{
  "d_expert": 512,
  "init_std_up": 0.0303,
  "lr": 0.0025,
  "warmup_steps": 200,
  "schedule": "wsd"
}
Below are experts of layer 5 (counted from 0) of a mixture-of-experts language model. Rows are named gate (a neuron's input weights, with its number), up (a neuron's input weights, with its number) and show model dimensions 392-447. Each number is 500 + 25 x the weight over its row's rms, rounded and kept within 0 to 999. Numbers have three digits each.
Before each expert's rows: a language model's description of what the expert responds to. This comes from a sample of Wikipedia text that the model never trained on.

# expert 8
Pipe separators, semicolons and closing parentheses between cells of sports and stats tables, such as Pts |, 0;, );.
gate0:499514457518506485526488519525548523531467467419484470481491505511536525541551495480500487548471501509503551469515491483520482514470472473486531482503517494505457471511
up0:461479513497451481477523471447503521512504512489510524489498541505505486485492512540484500425512516503497454487474479514494520510542458583526505556544491501504515494515
gate1:470464504482465490556500531473536465519508487493476496510458526470510528473516509516533503481514495491466507523531485447493482477494480495518531498493506469481457479471
up1:508486501508531524482492496539467541501529539534512503497540485508487504506471530474469498533549523534521494442460517534511516537464541519481500482549502523501475490497
gate2:469544499478490491513516536501517502524467474493484505535494494486473544492507537520525467516486493481506488494520520478508423481477551467524495484499522503505484532495
up2:476451555488474466473495461508529498442489541495500506514515494516486489500526464509501469517493537504504522494481486522514469514498514475527453485487513498496498491509

# expert 7
Inner digits of years and other numbers, such as 20-0-6 and 19-5-2, plus the word the.
gate0:445559513504541499490481568489465434520519503511511517519537542480503476493523506503476502519486491546479501476514491427538516478527455461486492513456489539491510498480
up0:478506471549467492427533475457528520495450478478483473534505500504497507468492488480511462505459479505526520482516482461503500475470488506537493523472474534458491474525
gate1:512514496493502485516468495475532491499475493530484539536456507482451500516498504499521472500497496513518495474472474453469509545495401532468473478526479500507501502519
up1:500487492499540497555495505495549466498492494523532539530472494456487524494496502509508473477462488508509490493494478477477487520488470522470431503506497526516530510526
gate2:490468515488530504446456512487468523539505479464491516508469481478453504526482507520512559493501494484486509507515501506464501536509475489514465507516511487499474557549
up2:496544538479513510514536471514535489497471549520500473479519501513510470526485455535474499510529528491489463505512470529472479487486501468518498530495505487491508462468

# expert 0
Past participles and prepositions inside descriptive clauses, such as known, used, based, cultivated, plus of, with, such as.
gate0:474499478503489482489501505480468517469496480491489545472490452519512551475501522499513532483504546447459511486529499520489525496502482540481496500548478505509536470520
up0:528518481450498494502469518471529479504474487538506462477515553534496488509496515537518504425524517507515501503513522555512510530473536499510472522499523485481479519515
gate1:526503527464504494463491504428511549470514507484498504481474510490509527466476478469455515508466485514469515528488465473505524513511501466488469518496496488482479528520
up1:473507465525437505517550494572478508481464474534499529503456538520488504461519520512488529466498504518498498565505495517499514505487516504491488561440493467532493509537
gate2:517492516519507503509477533489496511494493474476480496469500507524505514465475537501499517505513510513561513530502479484488536536549468545548496493489492500557510535491
up2:494541500534522499518473486501518444537527506500507501500502485488491490482504526501480477521510503507443503522531499522484494442527502531515522518534539507522473492500

# expert 4
Commas, to, modal verbs and pronouns inside clauses of plot and biography prose, such as decides not to, would, could, but.
gate0:505466518476516551550495509525428477518473450495520494513552459510507510471505517507540497486497496458519477507507520501503459511521473496478551517505460544520486498495
up0:514468510488528518526453444507484494527453508513498516509494460515539462481514478534485490495526500464520505502496510516525524483491449459444491474508470520499484535493
gate1:517500478454499540516489519513484515454502507502542457539488500508480522456506462486539530505492469511518480497491468472481501483476511533503541460448512556514461554485
up1:457486514470460479491537520435530492542516497468486505499511508525485492512566454484489502477504497487538490507514549488502456545545521476498546466468475507482471518511
gate2:558495505520496437505434481453476498511481479512505541482517536517468514545518484523555490526531492491490488483511495500533440485494485522505534553468459507528533523505
up2:494515482492509541487495441479495493534533535521485522541525525516504508538538513512512458507561491481503512503536525530545469511502481495483518531455444462478488533522

# expert 1
Middle and end pieces of foreign proper names and non-English words, such as Vel-iss-ariou, Com-un-ale, Safar-ud-in.
gate0:478517482498509483527503514507476539481500501473531475468520502536520521525479487533523507470469541479492515506465505466500538461506479477434478505490474506498528469480
up0:485462482516495528508488508496505539489496533527527487522509493508451502491519525486462497502531511503475482494542476486510473549528530518472490435499465557458518486556
gate1:544511498494490495479549553443517505481485532452504466491485469490499454511495446481507519499489520547513531465495507479514480479487507547498515532478480521471499467457
up1:516489470525542465465513516485501512491478488478486474519498512525495510458498432547535516474548517553469497468495462484480478522530563509483471512475476529492514493500
gate2:505459495470494475489497493453466509524514460495484443516487514502471510477505497553527518441496467484513484543512503526476511534529522499469480513489490524521521523543
up2:490478489530519537477464510514501492519468523470487480513472490477529514518498497512477472484509523522492487471488501546511427480532465511505463494492492534501514518464

# expert 5
Articles, numerals and ordinals before nouns, often in sports career prose, such as a, one season, first, second, his.
gate0:485517495506483538519516479468495516506517470502483516501494501462509482451513508554512518528513492470494456572537526538519506498496549534503502545503487508491544473502
up0:485487520483523481491505495513456547524502544522463469481482548471442517485528478541556547510487482478497500511524486503458497545544552490503496515516488486479488507487
gate1:552488509467537502458517492477436569451519502517468490532517514491491495539449535531496504494491519540557516496480485498506535527496475497534506461507479505500500500471
up1:463483508516461484463476494483535489524564502453483510506470525526479556479511467539538449565547496522470523494512529484498471492502537449481507501515559492501505502503
gate2:538512527537471449487508460521488544484491493496492522493492470472556494498505503518473496530493513513502488478466503463528488505526460488522509519508535503512503507515
up2:564508508472494481460512533517532495528464450527497530445496483539489494514512443451518521556525484461456510484508493526464509475471469488504466515480499468495509528450

# expert 6
Common nouns heading noun phrases for institutions, places and works, such as University, album, County, historic house, centre.
gate0:536474479503510513508455520505479493526530519501489477437508479538509511504481483529538491494526515486521537477510512487468495525496504479509496516491446443466461477487
up0:466516478510501524463514531461473521507533480474485468502446491496484525507470451476454532492498471483503497511542451454511497489540536520518561488488553487556525538498
gate1:522515501508519478522513453477518514492518515512519481538496514510529502483523487490533487461520543479519507522468471497484535464515514489471424547480505479475435516502
up1:526509477526506547470485489516535475505481503457481526505478475510507498485481479476501531521486495513495480511490529509566497500515470506498510510552491487499499504532
gate2:489484518507477498509514525493544507473500518520528508473489471521523430504490487489517540506519486498483479537498483467458516516530512523542540454496515545485538533515
up2:503507521504494508466508521493544512464478484482528488492456525488475455479455520567504491515500438485518496519515493450557479486518495470514508488464495498511503485464

# expert 10
Month names and day digits in dates, plus the comma after the day, such as September, July 21, and Passing yards in stat tables.
gate0:504492487465489503516507476509487488512490498477486486535437489465490521477509471517457485478510532519551531533511497500504549457483511475484538516481497529475490530502
up0:524534514503453502452533536497531502515484548499509520514554540485508505534496581507501505519489489484472484477515495525498451506491494526478492488481500517489539502502
gate1:488509478462501454495498554527485477499478517485491428527535507484507473541480507535487469475518524464491518499533498525502513512474538468503535487523502484522496531472
up1:523498503505505558485487448483498480488510502504504583487496503516499542538512513478514517537535502543483517491486483479481477479475445569475465567477492538510479465540
gate2:523478543518501504546521514495480519475526459528499496488492461486567471498471517484498500471495515455496526488487424506496540502515488505521453480506516495483520499500
up2:481517488473494495515498507468521525503471506482485493488510453499555529493521515516551517477532523472486507480535536496514522548515459451504469503458496500503487482435

# expert 11
First words or pieces of place, organization and person names, such as New Zealand, United States, John, San, St.
gate0:494535473487490479502481527522536498510499506531518496497526507464481490492463528519494465475540482511520501473504494483489551534464527500512552531501498434518492510490
up0:494511507496535516459517478466457507485515493486478543487492505519553510534518492507512532497516494546456481555472481463514508501540486527513465506488502575490515465502
gate1:492523500500539463505523486484470490477497463527476534521506520524491555506469469518479525494544461424521529462499500549511516539499493498512473528518493485525476497535
up1:532480485474545504482521500507554502488522472506493520516507553522512515482518530515545474484530475479442529506470515519455509478454537464476525552485475490493557489527
gate2:473511524487475545505510481508528481496500469465480482496471538515479472501508473524497479509481485453528495530511557484509470486538513487520469543540508483535493520505
up2:508524522502534470488500493493487488480502495462483500480545513475510498503536558504532474488483491496522526485503519503463523513495497488476504481464484476487541509452

# expert 2
Capital letters and digits starting codes, designations and identifiers in infoboxes and tables, such as ChEBI, 2001 XB, IATA DP.
gate0:493531513480518497479515518502497483506515519524529495515502518513529485516475483495526476492507517519509483492513502468492500485515532520515494532512462513498487531560
up0:449504513504510495517527484526460461517491523493476512481514417431453525523503487506479503544499499518482515517454498491548512535485456511472517469543529478433500491508
gate1:491481510510524499483465484488526517547519486494547509548552518495496501481481487523485518499470513507467527484520540504489509428487523513510521533503472528557514474544
up1:491501510480499511492546540517512500463470516511465460502463478489517482510514516505564503496467487488512499521475475506475525515519494457463491468491545493502457482493
gate2:496528522481513498506489454506511486479520471491482496507480487483513482544529464515544481483475491472537474520483484495455465472474513498504442540493517560500516413544
up2:462469469555529508475482518503530503501516513527527502524484503517552483492500507502464485492509507508497543520505505501510508502520523502548531488492499458488500474500

# expert 3
Leading spaces and first digits of numbers in table cells and lists, especially after a pipe, such as | 2.23, −, +.
gate0:486508507513509488535492474444512475481474489491506505491504498496497536502482476460546469518516512519484508501501510494539509493524530463493454537454486531535499502493
up0:531531506488540502469476549520487488511507452528476537485526475507467491491535513500513476501472483500475469480450491472536483507515470509460476524511511536464486521512
gate1:518514463486495520534496487474506546550514494513494525492497543503519485522513483508506473547493489495518470485503493442473511494487476466541541510485482483516529486510
up1:477502522486509478500531555477478514506492505497492513505480509492498499440533501468500514491519483512456492466522511523500506525471503510464442490522534511506482533480
gate2:477502498499478555447503528471509510530514498488477503489534487537447471494501519510540508452480491500517474521502469517442442473498469490540467503497491499462510518519
up2:471536506498518525517544510528494540498487558483531550518550527517480494529479492513494490501559492517460509499509557517481501445539508472499556453450518516518464508499

# expert 9
Newlines, full stops and heading equals signs closing sentences, list items and section titles, such as == See also ==.
gate0:510474507466483515499500492472492453533503505491505518463490500513497456492475503503515514485468459506480440479471479520493495481484482504504506472530533484545525514513
up0:531521515457524507496481545487499489488520497454533504529471505503519558493504498531548457501489541493486493447509445483506521490542508498514496446513518500505513544501
gate1:520468492482462508469531538457489522509477495542474486487524549515480469522518531447504477500502496498509528481521467496523518485476465501529480506531484478538506479479
up1:495488502494503525529544469500459513505469509516550499499490483497510536488492514527492475496517539467489515498549500496535532546460501472513512471499529509470546514532
gate2:508505513483524493508504478522522513554490514535495507526497493483502483505530545518527499517519516486524503560476520461526535506514512510517530455462499487520518505440
up2:512511523505494514465446476451499554480510538536504504528482461494461525517547475533511492489502562476518483514461521461509504517522483518467492503488463511473466485480